From a checkpoint of a small mixture-of-experts model trained on Wikipedia.
Size: 9 layers, width 256, vocabulary 10117, 78.8M parameters.
Training: a variant of SOAP for the experts, 883M tokens, 3369 steps.
Below are experts of layer 2 (counted from 0) of a mixture-of-experts language model. Rows are named router (the router's row for the expert), gate (a neuron's input weights, with its number), up (a neuron's input weights, with its number), down (a neuron's output weights, with its number) and show model dimensions 0-63. Each number is 200 + 20 x the weight over its row's rms, rounded and kept within 0 to 999.
After each expert's rows: a language model's description of what the expert responds to; "comes after" lists some tokens at least twice as common just before its tokens as in all text. This comes from a sample of Wikipedia text that the model never trained on. Tokens count by the router's weight.

# expert 47
router,207,170,209,162,149,210,254,213,165,210,213,211,172,198,225,215,180,182,222,228,243,218,201,203,216,210,196,204,180,192,210,230,209,194,206,159,188,201,203,228,195,196,209,192,212,199,201,179,165,228,182,183,239,177,226,202,206,176,212,190,194,165,209,212
gate0,227,218,213,151,166,228,174,198,206,209,195,206,210,188,201,162,172,183,175,210,212,191,221,174,206,168,205,205,197,211,232,203,199,205,202,166,192,185,163,181,176,233,186,192,229,226,171,222,211,205,200,198,199,229,220,176,217,227,241,169,194,232,171,204
up0,228,236,187,183,175,220,199,235,179,191,200,213,206,210,198,213,183,221,154,203,192,199,227,200,204,233,182,206,208,213,223,198,202,186,179,229,211,218,191,180,168,223,191,194,214,204,195,189,210,217,174,198,206,205,213,198,215,199,198,232,195,219,192,213
down0,226,226,214,167,205,216,185,178,196,217,194,176,210,199,222,176,192,235,195,212,205,173,199,198,185,192,190,191,197,193,196,161,206,203,197,212,221,192,206,203,165,206,188,190,215,231,236,201,188,207,212,203,222,189,181,205,216,206,201,226,209,216,205,201
Name pieces after capitals. Pieces right after a capital letter in names, country codes and coordinates in tables and lists, such as U-Z-B, B-aku, Sh-il-ka, degree signs.
comes after: " B", " K", " N", " T", " R", " W"

# expert 20
router,208,176,222,220,173,205,204,170,188,189,197,192,219,187,224,204,195,178,189,190,178,168,212,166,215,221,183,213,193,229,191,197,195,185,189,224,194,223,196,188,177,183,179,233,219,206,184,174,187,178,192,181,199,223,201,184,183,170,188,217,192,208,208,218
gate0,202,175,174,200,206,180,171,203,184,186,165,154,226,225,149,222,183,201,223,173,239,192,218,216,227,187,214,174,217,204,197,217,208,211,234,201,208,211,201,201,201,185,177,195,209,207,185,203,196,219,204,230,180,183,204,202,231,209,212,216,204,236,180,229
up0,157,183,180,219,175,184,171,184,178,162,148,189,200,220,187,240,192,222,235,156,225,224,188,203,206,202,218,201,227,219,197,193,222,212,190,167,205,187,215,183,199,209,167,218,182,197,201,207,168,203,195,212,211,202,205,181,258,187,210,187,157,190,200,199
down0,216,204,202,205,212,185,200,175,223,169,188,197,183,204,177,191,177,220,226,202,242,195,197,171,187,193,266,215,206,223,237,164,206,196,201,163,202,250,212,203,217,205,222,208,175,201,191,224,198,222,219,190,218,222,241,186,216,189,189,186,226,187,198,186
Table cell separators. Pipe separators between cells in Wikipedia tables of sports results, elections and squads, plus semicolons and colons ending list items.
comes after: " ", ")", " 0", " —", "%", " 1"

# expert 27
router,217,169,203,176,201,213,225,210,179,190,171,174,196,158,228,213,226,221,184,167,210,190,204,187,237,224,191,190,200,208,211,214,216,189,192,180,196,234,191,214,209,176,236,188,228,186,172,185,197,186,189,184,211,189,202,194,223,216,214,201,154,186,203,223
gate0,180,205,207,218,203,190,172,200,202,187,236,208,220,213,199,219,155,202,188,225,199,160,207,168,206,191,226,204,206,224,201,200,166,187,197,192,196,175,179,223,223,185,198,190,177,203,225,188,196,197,191,232,160,200,194,208,230,174,214,207,192,182,212,191
up0,180,215,180,177,221,180,183,182,182,206,171,203,214,190,188,215,233,185,233,210,210,194,230,244,183,179,195,197,183,220,193,207,193,212,191,205,196,218,211,176,212,213,169,194,214,196,200,211,178,184,219,168,188,224,197,209,201,208,209,202,191,234,198,188
down0,202,229,205,189,190,156,148,167,221,179,217,210,206,203,196,195,192,214,189,232,211,155,174,190,185,188,221,151,164,230,195,218,183,196,176,229,178,150,175,232,225,192,209,243,195,191,224,184,190,224,213,214,206,205,186,219,189,202,212,190,185,208,231,213
Line breaks. Line-break tokens ending a sentence, list item or table row before the next bullet, heading or row, such as after ISBN lines.
comes after: "\n", " |", ".", ")", "==", " =="

# expert 28
router,206,174,226,176,204,219,235,206,203,208,165,178,219,218,180,219,232,209,188,184,194,180,194,196,213,170,175,231,201,202,189,204,207,193,195,168,212,182,211,175,223,238,178,195,204,216,173,180,213,214,170,181,189,221,159,236,204,212,161,204,182,237,210,222
gate0,195,172,177,225,244,222,159,192,187,210,159,211,204,220,182,182,203,205,200,193,197,176,173,200,201,175,227,231,186,179,199,171,204,223,216,195,202,174,210,200,219,167,200,184,196,189,195,235,168,212,191,233,185,239,181,172,178,196,218,177,188,214,254,198
up0,191,188,197,182,239,193,195,210,180,200,192,225,237,182,206,207,198,228,169,246,196,175,209,174,232,217,178,194,213,221,180,163,189,203,221,206,227,173,189,209,228,172,214,212,221,183,192,179,198,221,235,178,200,189,189,205,172,195,200,195,182,242,211,239
down0,230,232,213,236,212,184,215,225,179,200,169,207,219,229,201,201,191,176,173,217,223,200,215,211,172,233,188,185,216,227,194,210,216,175,177,189,193,217,230,202,177,237,185,188,222,214,222,202,225,201,208,175,199,214,208,241,191,182,210,225,201,190,179,201
Table row pipes. The pipe opening a new table row after a line break, list dashes and bullets, and sentence-opening The, Its, His.
comes after: "\n", "\n ", " 8", " Year", " Party", " 9"

# expert 15
router,178,177,191,182,159,183,245,226,174,194,207,202,222,196,183,207,218,193,207,194,208,180,174,201,150,229,151,220,185,205,209,207,221,177,196,171,185,199,148,222,165,197,204,184,201,175,218,223,195,191,213,187,198,200,183,199,201,193,180,183,154,187,213,177
gate0,190,200,191,200,236,198,198,176,181,210,214,220,216,209,215,198,227,157,201,185,198,201,182,208,170,219,188,197,205,217,202,210,209,195,213,218,195,217,182,194,198,223,195,202,184,192,176,214,159,209,205,175,166,167,223,200,175,213,186,183,193,218,209,253
up0,203,237,216,170,186,224,198,206,208,180,182,192,156,215,222,205,194,198,232,183,212,207,173,199,226,184,144,188,190,216,216,222,232,168,194,196,213,187,199,220,202,195,198,192,187,198,206,200,178,230,198,199,172,183,221,196,205,176,198,196,164,224,205,206
down0,209,175,199,215,207,201,188,205,187,207,181,226,176,194,227,215,212,212,210,196,218,166,192,151,218,190,190,171,160,161,219,191,173,201,218,195,206,219,223,212,181,211,185,220,170,206,220,191,209,192,180,182,188,179,192,201,232,210,186,185,198,234,203,207
Punctuation and infobox structure. Line breaks, periods, colons, commas, = and == headings, and infobox field words such as Born, Coordinates, Phylum, Website.
comes after: "\n", "-", ".", "==", " Born", "==="

# expert 52
router,191,205,235,199,203,220,241,181,199,216,179,197,218,156,191,177,231,195,240,199,189,188,193,210,242,216,213,206,194,192,217,222,212,204,234,177,210,233,186,181,217,209,224,177,219,186,187,199,176,201,180,217,224,172,218,228,208,185,198,185,176,216,188,197
gate0,177,165,201,213,201,206,192,191,185,201,214,219,221,224,194,193,168,203,190,255,196,207,162,186,192,216,201,199,208,206,201,188,220,188,217,238,207,193,196,203,200,240,214,218,237,192,179,188,205,186,188,176,195,194,202,207,171,204,237,177,162,191,207,192
up0,202,210,231,201,184,170,196,200,215,218,192,168,188,184,188,174,203,220,183,190,223,193,202,193,211,177,200,213,213,173,195,190,201,207,207,212,205,204,158,201,211,231,208,184,205,191,183,213,197,204,180,185,181,200,205,182,193,159,228,201,193,219,179,191
down0,189,215,189,217,196,220,196,190,201,240,213,194,204,180,233,226,189,204,201,210,182,202,190,198,201,193,195,187,178,176,197,203,188,199,215,195,180,187,180,201,192,191,181,214,159,209,228,178,202,194,183,175,182,210,210,219,244,194,186,233,179,205,209,211
Capitalized word beginnings. First pieces of capitalized words and names starting table cells or list items, such as Had-ley, Ug-anda, Set-ophaga, Mc-Neill, Arm-strong.
comes after: " |", " the", ":", " a", "-", " of"

# expert 63
router,162,183,175,187,199,217,248,220,165,175,187,185,218,180,203,184,226,226,226,223,167,186,198,200,220,194,223,206,227,196,190,194,187,183,216,211,217,217,187,206,186,233,205,215,173,216,208,186,176,206,207,207,187,175,188,190,163,217,221,186,208,204,192,188
gate0,240,224,208,214,197,188,223,223,227,210,203,173,188,217,192,187,203,221,205,227,211,180,202,218,232,248,162,174,182,220,191,193,204,175,185,199,209,217,183,209,199,217,215,212,158,203,204,205,205,190,199,181,182,175,201,249,203,218,182,171,208,176,195,244
up0,227,224,200,210,197,187,195,205,195,179,202,213,180,204,175,187,199,224,198,226,186,177,195,209,230,265,172,156,190,201,173,227,184,177,188,206,189,241,178,203,218,214,209,224,197,189,229,203,227,193,231,201,192,170,194,234,172,202,197,177,189,159,214,227
down0,155,186,185,183,215,201,195,213,211,185,188,180,173,200,207,208,211,204,218,222,225,191,174,175,162,204,192,167,208,195,234,182,226,168,222,209,206,214,204,206,209,212,184,216,210,201,208,177,190,207,208,187,187,210,190,201,168,189,200,191,180,203,212,166
Word-initial pieces after punctuation. First pieces of words after brackets, quotes or line starts, such as as, Ar-, ac-claimed, o-ptioned, and LaTeX math fragments such as mathb.
comes after: " (", " \"", "-", "/", " ", "("

# expert 3
router,196,193,242,188,193,222,234,186,180,194,185,201,225,172,207,189,224,184,232,191,206,193,195,218,238,241,206,210,183,198,213,226,194,194,213,181,201,225,187,187,216,207,207,185,234,196,181,165,195,199,181,218,218,180,204,239,195,186,182,200,188,202,210,205
gate0,194,217,177,189,215,174,213,216,221,203,195,207,206,189,180,211,179,184,169,180,191,202,211,205,174,227,190,201,183,226,163,190,164,215,205,201,204,189,184,174,200,164,213,183,204,220,172,200,212,184,202,197,201,195,223,169,211,173,165,203,200,199,227,213
up0,186,223,209,209,171,226,189,172,179,201,196,207,201,213,209,169,250,217,220,193,194,179,178,176,199,151,193,206,227,196,214,200,216,188,175,195,198,199,217,189,175,216,188,218,191,184,235,215,201,205,203,194,199,197,196,214,177,198,234,225,199,203,167,187
down0,192,185,214,203,192,187,199,245,190,183,213,208,200,163,226,220,172,207,216,204,176,199,207,209,198,191,183,177,200,215,213,188,202,181,215,180,184,230,237,217,185,191,176,193,193,221,214,188,205,201,171,150,170,214,167,233,188,225,208,206,185,201,170,226
Mixed table and article tokens. Tokens in tables, infobox labels and prose with no clear common feature, such as School, EP, town, 30.
comes after: " |", "-", " the", "|", ":", " a"

# expert 26
router,187,178,255,160,202,223,219,204,175,242,162,193,230,174,178,176,215,180,203,220,198,192,219,235,196,218,222,201,218,172,217,221,173,219,188,224,183,238,198,178,234,178,211,165,213,223,182,196,210,208,206,220,206,216,179,204,191,175,183,189,193,236,216,217
gate0,203,225,222,231,218,220,174,221,207,224,189,204,205,182,223,197,206,188,210,196,220,226,167,223,178,178,184,211,173,190,187,189,209,227,263,168,209,192,203,167,193,223,192,179,203,207,210,227,189,166,185,220,241,206,228,202,217,205,235,195,192,205,173,221
up0,222,214,192,194,209,203,192,181,192,217,176,210,194,174,169,231,217,177,201,172,233,197,214,182,168,158,210,199,225,201,221,196,181,223,251,215,199,153,167,236,169,157,190,168,214,193,213,237,169,237,186,182,225,160,185,228,195,184,200,209,207,184,212,215
down0,266,162,204,217,213,206,236,186,182,238,233,232,214,203,211,180,225,238,217,179,201,205,197,193,191,198,194,202,204,233,204,200,179,219,218,155,190,197,190,199,180,194,211,174,219,201,191,195,169,193,163,213,179,208,211,248,215,170,178,208,182,216,176,193
Determiners and heir. Articles and quantifiers before nouns, such as an, a, first, only, her, one, plus the piece ir in heir and heiress.
comes after: " the", " was", " as", " a", " and", " his"

# expert 17
router,174,218,229,173,204,219,206,192,172,214,204,216,208,191,225,208,236,212,209,189,204,197,212,216,224,189,212,189,230,193,211,199,218,196,195,192,221,242,200,164,226,191,192,176,219,210,185,166,201,189,189,210,240,206,194,199,167,170,175,182,175,195,192,185
gate0,192,201,205,176,182,206,185,156,189,188,190,217,233,225,202,183,210,212,190,191,212,210,189,177,218,245,226,198,217,221,210,225,195,163,207,217,194,206,189,171,223,189,151,235,240,192,197,197,163,186,183,165,193,182,188,228,174,201,210,208,199,225,197,213
up0,203,173,192,216,173,196,175,192,162,204,174,208,214,242,217,192,218,178,190,192,215,198,220,188,212,244,171,204,205,208,201,224,200,154,180,193,206,186,206,171,205,159,187,195,251,193,194,202,166,167,199,135,189,184,180,209,185,179,225,223,192,217,204,226
down0,196,203,208,229,234,213,209,210,198,202,221,190,213,197,208,183,175,169,237,203,197,174,199,198,180,174,191,177,198,196,208,219,173,221,195,225,185,231,203,230,160,221,205,189,212,206,216,240,229,229,198,186,202,185,222,209,188,205,185,219,193,189,200,198
Word-initial prefixes. Word-opening prefixes such as dis, re, co, inter starting a longer word (disagreed, disinherited), plus pronouns he, it, his.
comes after: " and", ",", " in", " (", " the", " to"

# expert 14
router,207,184,191,200,201,197,256,233,181,197,215,204,211,147,187,215,181,172,208,189,225,211,171,195,224,190,201,172,213,195,229,225,213,228,192,172,182,199,214,193,216,181,208,160,234,193,213,160,174,209,215,166,212,213,196,207,199,202,209,167,203,192,207,197
gate0,167,213,227,210,222,239,208,224,213,202,227,214,186,183,205,177,213,217,214,194,214,154,221,206,161,175,215,214,222,223,228,231,199,193,192,175,200,197,184,206,218,234,203,214,191,182,202,208,190,189,209,183,175,218,183,194,212,197,231,210,208,186,203,203
up0,192,186,197,161,209,202,169,198,215,181,220,193,185,253,226,246,196,179,197,196,173,167,198,220,209,184,214,198,204,190,179,214,180,170,204,181,174,200,239,207,167,210,207,205,205,208,201,196,177,169,198,183,184,183,197,201,190,202,213,204,215,187,206,196
down0,185,213,196,159,221,217,215,176,205,182,205,205,224,205,224,202,183,206,190,225,190,186,186,216,181,204,213,208,196,206,215,204,179,197,207,192,202,201,194,216,233,218,207,201,188,192,184,139,179,216,190,170,199,160,200,230,211,204,236,196,194,245,168,194
Name pieces after initials. Word pieces right after a capital initial in names and places, such as Dniester, Dlouhý, Dita, Lima, often in sports tables.
comes after: " D", " W", " H", " L", "D", " d"

# expert 62
router,197,208,203,233,218,187,172,212,203,174,192,219,199,191,178,227,207,189,197,174,216,171,184,192,216,203,209,205,227,196,205,196,234,208,206,205,194,171,229,178,184,196,232,184,196,186,207,206,192,197,194,201,171,248,172,192,186,197,253,219,204,178,190,199
gate0,187,196,200,185,202,203,220,180,196,150,199,208,220,191,213,186,161,211,178,192,203,242,176,193,214,212,204,220,241,206,168,214,215,230,177,219,230,209,231,198,222,237,169,223,210,218,196,183,179,215,191,198,206,237,173,176,191,201,164,203,187,212,219,189
up0,200,199,184,204,210,193,164,235,212,164,236,197,199,194,203,175,195,206,184,228,208,199,211,187,195,211,216,179,213,212,178,190,218,208,177,183,178,208,186,199,227,216,172,222,228,209,188,201,196,226,215,251,220,198,203,197,167,205,166,206,200,211,239,182
down0,223,189,220,182,203,213,214,197,199,171,214,210,194,185,167,188,239,186,246,243,165,152,191,173,202,214,210,194,216,207,219,222,186,204,222,195,166,186,166,207,203,210,185,219,212,208,190,207,195,208,200,232,229,259,180,198,200,181,200,210,179,216,204,189
Word pieces after C/D. Word pieces after an initial letter, especially ath in Catholic and oll in Collaberg, plus small numbers in score tables and names like Daniel.
comes after: " D", " C", " G", " d", "C", " E"

# expert 51
router,204,176,237,179,202,223,220,193,184,216,182,187,204,180,211,171,227,205,221,189,193,211,209,227,239,217,207,195,189,198,209,213,184,191,211,204,206,229,190,172,222,198,218,175,242,218,166,186,177,195,188,208,250,206,211,232,198,166,184,194,180,200,183,202
gate0,190,173,203,211,220,190,189,228,183,180,224,212,180,205,195,181,195,225,211,186,214,227,212,196,191,215,204,170,198,206,216,196,201,196,204,197,214,192,184,186,163,196,172,220,223,209,201,174,203,214,230,222,196,216,187,247,205,189,180,181,182,176,183,223
up0,180,173,206,215,201,198,169,141,224,201,193,239,199,187,241,204,241,205,208,189,167,218,207,197,215,207,195,168,186,160,192,183,210,186,211,185,196,193,188,192,214,189,188,195,204,205,155,217,185,212,198,218,223,229,225,201,207,221,225,204,201,170,214,196
down0,206,218,204,191,182,192,184,191,159,209,186,190,195,187,206,211,172,196,209,206,170,198,203,200,221,242,179,221,200,194,216,200,205,236,199,197,190,214,176,176,206,148,176,210,174,182,186,199,211,229,227,207,204,197,220,176,198,199,173,211,173,220,188,228
Names, places, numbers. Whole-word tokens starting names, places and numbers in tables and prose, such as Washington, Florida, Montreal, 14, #1.
comes after: ",", " |", " in", " of", ":", " and"

# expert 5
router,168,172,172,192,157,177,268,177,180,213,183,239,185,193,193,171,181,185,209,223,205,220,171,218,222,230,184,174,182,189,229,222,205,195,185,189,187,210,200,236,242,216,212,206,242,181,199,180,156,249,188,164,230,183,217,226,217,206,186,192,197,195,201,187
gate0,193,197,188,188,208,218,195,227,168,194,196,194,191,206,178,179,188,176,186,199,211,218,176,166,192,190,167,179,206,211,150,225,227,207,205,201,232,196,200,209,189,204,214,199,213,184,212,212,215,229,231,159,206,205,216,176,194,216,199,184,215,171,170,192
up0,183,201,195,229,174,197,206,162,212,198,201,237,198,179,203,195,186,230,221,154,193,179,190,221,245,240,229,179,203,201,228,188,185,186,193,214,174,186,241,184,219,205,217,170,184,221,173,200,195,176,198,227,208,191,210,217,183,165,218,228,196,180,248,187
down0,215,222,170,198,196,170,198,224,174,204,186,233,207,196,155,185,207,195,171,186,212,171,226,220,202,203,199,200,211,219,193,222,212,206,194,171,229,206,169,186,249,223,214,184,184,199,198,229,187,212,205,215,235,199,191,226,192,168,228,203,233,207,240,208
Odd fragments, table cells. Word pieces after a lone letter (l-ighth-ouse, l-az-uli, n-ur-se), plus years, dashes and scores in tables and sports results.
comes after: " L", " N", " l", " n", "L", "N"

# expert 2
router,175,191,191,200,194,194,192,206,201,196,212,193,226,186,199,205,196,176,188,207,227,212,220,228,208,211,230,208,224,194,205,194,195,199,221,210,218,208,210,180,200,198,178,197,211,203,192,183,176,182,189,206,207,225,220,209,229,215,213,222,169,170,196,237
gate0,156,179,142,213,217,189,186,232,187,215,202,190,168,198,201,206,180,226,206,159,214,200,192,166,237,211,206,186,215,189,194,183,212,164,213,211,220,179,160,193,197,180,218,211,246,207,251,232,170,213,190,198,189,202,179,229,201,201,168,202,195,217,153,178
up0,167,203,214,190,200,246,190,213,190,173,217,208,185,215,213,187,200,213,189,200,203,194,186,190,207,221,188,201,242,193,201,202,197,169,218,195,183,185,204,139,190,168,180,212,202,198,217,212,183,228,196,195,173,204,223,216,199,220,186,193,222,198,186,170
down0,234,166,231,172,218,200,205,222,194,224,194,223,214,210,191,216,159,187,223,224,219,199,176,213,234,205,186,236,206,209,215,189,214,190,204,208,204,149,217,221,181,193,209,213,186,201,194,142,226,196,190,198,156,190,233,189,208,220,198,210,186,153,179,163
Name fragments after capitals. Word pieces and short names just after an initial capital in proper nouns, such as Oaxaca, McPherson, Lyon, Jeb.
comes after: " R", " E", " O", "R", " K", " I"

# expert 33
router,197,188,217,210,139,211,227,181,199,224,201,195,190,184,205,232,164,205,178,219,217,225,201,221,222,216,204,206,183,189,192,237,202,175,210,165,168,171,207,221,202,186,226,231,221,168,220,148,211,213,166,168,215,174,219,221,209,181,221,182,178,191,212,203
gate0,224,192,195,184,202,199,170,190,194,198,193,180,213,227,198,184,188,192,202,233,200,167,185,209,194,187,143,161,192,146,170,207,180,197,175,212,176,180,176,222,166,158,188,244,197,194,212,196,202,227,231,218,186,197,237,199,218,213,223,207,185,205,187,223
up0,194,194,181,203,195,198,201,180,220,175,179,214,195,205,196,180,154,228,216,199,218,188,175,190,186,201,189,191,204,166,203,213,218,195,214,209,187,166,212,218,144,165,193,209,214,210,229,219,193,208,237,199,182,199,250,221,215,197,225,163,196,221,188,220
down0,194,197,198,180,200,217,198,180,171,212,199,185,213,214,201,191,181,187,176,217,206,204,209,216,203,172,180,156,147,184,201,208,215,232,215,201,189,169,190,204,223,205,208,232,192,188,182,217,185,198,200,198,188,190,197,206,199,186,215,208,214,171,189,200
Name-initial word pieces. Early word pieces of names and foreign words after a first letter or prefix, such as Z-ve-zda, Zl-atko, Sam, Bel, Fl.
comes after: " S", " B", " K", "S", " Z", " P"

# expert 45
router,235,203,224,164,217,178,224,184,195,173,210,191,230,187,200,227,205,193,178,164,184,203,169,210,220,200,202,218,170,198,194,202,196,186,190,231,197,172,195,163,231,244,227,226,186,210,219,161,196,195,214,217,176,232,208,211,212,183,189,176,194,220,194,171
gate0,171,224,199,171,220,192,223,166,195,195,189,157,179,244,219,208,182,174,190,216,163,221,186,225,181,223,204,199,184,192,225,193,237,197,185,213,216,218,211,219,186,212,210,193,169,210,203,207,170,205,210,183,216,208,176,184,227,214,201,208,192,202,219,203
up0,239,186,179,267,151,205,201,205,174,206,195,192,200,207,177,234,181,229,210,198,240,182,224,179,232,207,173,198,205,170,188,191,176,219,179,166,210,178,188,153,189,188,188,219,205,168,186,194,192,218,179,218,178,200,200,233,186,175,225,181,194,212,163,196
down0,208,187,208,204,201,189,208,166,214,227,195,196,196,199,186,222,178,210,171,197,202,174,215,213,224,203,196,176,239,196,197,198,189,189,225,164,182,217,196,190,191,206,212,226,213,192,181,227,159,207,184,195,192,185,232,198,200,173,229,210,168,238,200,200
Hyphens, dashes and as. List-bullet hyphens at line starts, hyphens in compounds and scores, and the word as in such as, known as, as well as.
comes after: "\n", "\n ", " such", " known", " well", " served"

# expert 53
router,176,205,208,218,210,206,214,204,210,198,202,180,167,163,211,239,172,223,184,173,212,186,173,164,207,191,230,202,212,178,196,220,232,230,190,185,195,166,205,203,224,157,200,198,227,176,171,188,170,226,208,164,187,199,174,188,200,190,181,171,222,224,214,196
gate0,183,189,213,222,210,200,212,195,211,242,203,209,194,190,208,218,205,197,230,182,187,200,217,200,179,207,216,236,191,218,199,188,211,221,197,202,191,203,176,207,197,236,175,202,219,201,207,185,217,231,210,224,191,200,206,218,247,175,185,196,127,198,166,205
up0,187,239,199,242,186,202,185,210,201,182,214,177,199,239,230,164,188,211,171,234,191,190,198,178,188,158,181,228,195,180,221,176,193,199,193,248,186,169,266,242,189,198,206,176,228,181,245,177,224,182,194,190,222,222,200,200,168,164,203,179,193,210,197,173
down0,202,230,205,207,198,164,201,202,211,201,201,184,183,200,186,200,186,181,207,240,184,168,210,199,169,198,216,213,214,209,218,194,212,156,200,170,255,187,159,194,200,213,172,212,225,215,208,199,203,190,160,207,217,204,229,175,154,200,196,183,208,193,213,246
Pieces after F or H. Word pieces following an initial F or H, such as F-idd-ler, F-eat-s, F-ran-çaise, F-ey-enoord, Her-o.
comes after: " F", " f", "F", "f", " H", " G"

# expert 0
router,198,181,205,192,179,212,212,202,196,211,185,221,194,204,221,201,168,246,177,234,233,184,183,177,210,205,210,205,165,220,195,225,240,203,197,181,159,168,187,224,200,181,233,219,210,159,164,187,185,232,190,202,188,188,207,173,240,158,233,237,197,211,205,192
gate0,177,214,176,191,256,193,189,178,197,206,213,205,206,193,232,166,192,157,189,195,203,234,185,176,178,197,213,166,175,212,215,240,205,223,164,204,199,232,192,201,252,218,220,246,196,180,222,203,247,230,212,194,194,176,183,198,243,171,178,204,206,186,187,180
up0,213,170,185,204,170,198,216,198,198,248,198,197,233,166,209,216,184,207,229,197,212,187,201,184,179,209,170,200,224,221,175,205,210,194,218,181,214,207,222,216,159,187,206,176,213,179,201,197,231,214,213,155,182,196,222,169,189,208,203,199,195,229,181,214
down0,189,221,174,172,181,176,208,206,143,199,176,197,207,197,173,214,225,203,178,224,194,213,201,172,178,216,182,220,219,211,203,187,239,190,212,193,196,209,224,193,216,166,210,195,221,209,182,184,203,217,208,218,181,171,195,191,205,173,193,207,195,190,200,230
Mid-name syllable pieces. Middle or final pieces of proper names and words after a capital-letter start, like B-ow-l, Goebb-els, Horn-ay, M-ins-k.
comes after: " B", "B", "b", "M", " M", " b"

# expert 49
router,195,162,216,199,217,204,209,224,197,215,206,181,210,181,210,177,210,202,174,181,226,215,158,195,230,204,198,207,199,167,206,222,195,217,186,176,197,208,202,217,203,190,183,231,203,188,234,141,179,210,203,223,243,203,187,207,169,184,177,217,210,214,219,184
gate0,177,208,181,219,206,198,218,185,216,199,219,180,198,218,164,188,195,198,209,181,187,154,195,163,219,149,197,218,185,214,172,185,169,173,195,185,184,235,185,203,186,236,180,221,205,217,212,217,180,224,201,202,172,197,174,191,197,219,186,183,209,219,216,229
up0,188,225,181,213,216,218,208,194,217,206,217,175,196,229,185,175,194,194,210,192,197,161,200,183,189,136,196,227,197,212,185,189,182,165,191,187,187,226,186,200,177,205,189,210,189,225,212,198,206,237,193,205,200,192,169,195,210,216,192,201,211,201,231,247
down0,173,235,239,205,201,169,185,219,207,205,194,202,164,229,212,205,183,236,225,188,202,234,191,231,189,167,185,186,206,182,189,194,218,221,204,182,188,232,203,181,207,211,201,221,228,181,221,225,201,164,173,162,163,187,199,162,181,171,222,195,161,180,190,149
Years. Four-digit years, especially 2000s–2010s, and the final digits of split 1800s and 1900s years in dates, e.g. 2014, 18-97.
comes after: ",", " (", " in", "–", "19", " 18"

# expert 18
router,181,193,231,224,173,193,174,207,201,209,190,210,222,224,226,215,219,202,187,206,176,225,202,185,221,241,190,180,179,195,190,216,221,183,195,201,180,206,189,192,177,204,189,190,236,197,213,192,204,178,182,172,229,191,191,228,195,166,190,214,195,213,199,212
gate0,217,181,211,189,212,172,176,229,220,223,195,230,217,199,196,200,213,236,229,204,250,185,189,182,197,160,182,227,178,178,202,222,245,238,246,222,193,205,179,165,218,219,166,193,234,179,213,191,196,176,180,196,219,168,194,211,220,226,195,201,166,209,210,175
up0,225,182,223,193,202,174,178,199,220,195,215,191,163,229,184,170,217,229,177,205,196,223,167,189,211,215,153,191,188,194,216,177,172,199,222,183,201,187,173,185,183,178,201,194,231,234,247,213,194,164,207,180,233,193,172,188,216,214,210,238,236,207,244,198
down0,213,178,225,197,178,197,208,239,227,205,227,209,181,190,184,198,211,183,188,192,160,219,211,194,192,216,213,183,186,203,206,177,184,182,205,201,182,179,182,192,165,165,189,195,188,203,209,259,204,208,164,222,203,195,176,128,183,186,199,180,229,232,204,211
Wiki section headings. Equals-sign heading markers closing or opening section titles like ==History==, ===Education===, plus line breaks around headings.
comes after: "\n", " also", "History", " career", " life", "Career"

# expert 9
router,194,209,207,191,175,196,245,211,188,186,199,212,215,241,167,180,190,177,211,216,229,189,182,163,218,204,199,174,196,177,225,212,210,216,178,191,213,197,204,225,194,232,231,167,171,185,186,205,204,218,198,172,233,196,186,204,179,177,195,205,206,208,195,202
gate0,206,200,193,208,217,171,158,199,213,200,203,196,217,172,222,225,155,195,145,202,193,197,207,157,198,194,168,186,190,201,164,175,203,197,198,166,162,189,205,244,226,206,205,222,179,186,211,211,219,221,229,208,200,227,214,238,197,211,205,201,187,193,210,207
up0,192,184,206,194,178,221,256,233,154,223,220,191,211,191,221,189,241,188,203,206,179,219,213,212,199,223,209,210,222,220,185,240,199,193,192,224,192,225,221,200,207,201,180,205,203,228,222,202,195,192,197,207,191,186,189,209,194,207,181,165,224,161,199,243
down0,200,181,242,181,200,193,188,183,205,236,197,179,181,209,201,194,188,171,183,156,223,208,206,190,204,201,235,180,162,254,180,203,195,196,203,193,224,203,141,199,194,223,203,194,162,186,193,214,190,214,187,190,199,190,200,218,174,223,211,223,162,202,196,188
Numbers in scores, stats. Digits and numbers after a dash, bar or dot, in match scores, seasons, table statistics and decimals, such as 3–0, 1935–36, plus United.
comes after: "–", " |", ".", "-", " (", "|"

# expert 56
router,221,208,199,210,211,204,188,194,253,202,228,234,177,231,185,197,224,239,186,219,203,129,227,193,216,176,211,186,201,213,197,181,198,197,199,215,195,229,218,216,176,219,195,182,151,197,225,234,233,207,214,192,173,229,213,183,222,207,237,216,209,185,186,202
gate0,230,208,171,211,186,192,202,180,200,209,197,191,205,231,185,149,206,171,225,222,189,271,235,246,143,198,182,202,180,209,219,192,187,179,198,212,196,177,207,188,196,177,173,202,194,206,213,212,225,190,200,196,208,176,210,213,223,237,161,163,224,217,214,222
up0,213,190,191,225,247,191,201,246,194,169,203,216,209,183,215,201,215,184,207,180,196,177,195,172,214,221,201,199,187,194,186,216,196,247,209,174,178,201,218,237,179,222,195,228,212,206,201,184,203,200,189,191,159,230,227,192,210,219,227,241,196,194,199,191
down0,206,191,186,202,178,203,211,162,196,192,206,183,171,226,187,209,220,224,185,181,227,201,239,175,203,218,190,214,206,168,228,190,207,176,197,223,177,207,188,220,219,170,177,209,175,188,224,222,201,178,205,236,225,173,192,202,195,183,180,215,200,206,155,235
Mid-word syllable pieces. Word pieces inside longer words, often after c, as in Cockcroft, Skyscraper, Epigraphs, Lucerne, plus dashes in tables and taxonomy names.
comes after: "c", " C", "C", "oc", "ic", "ac"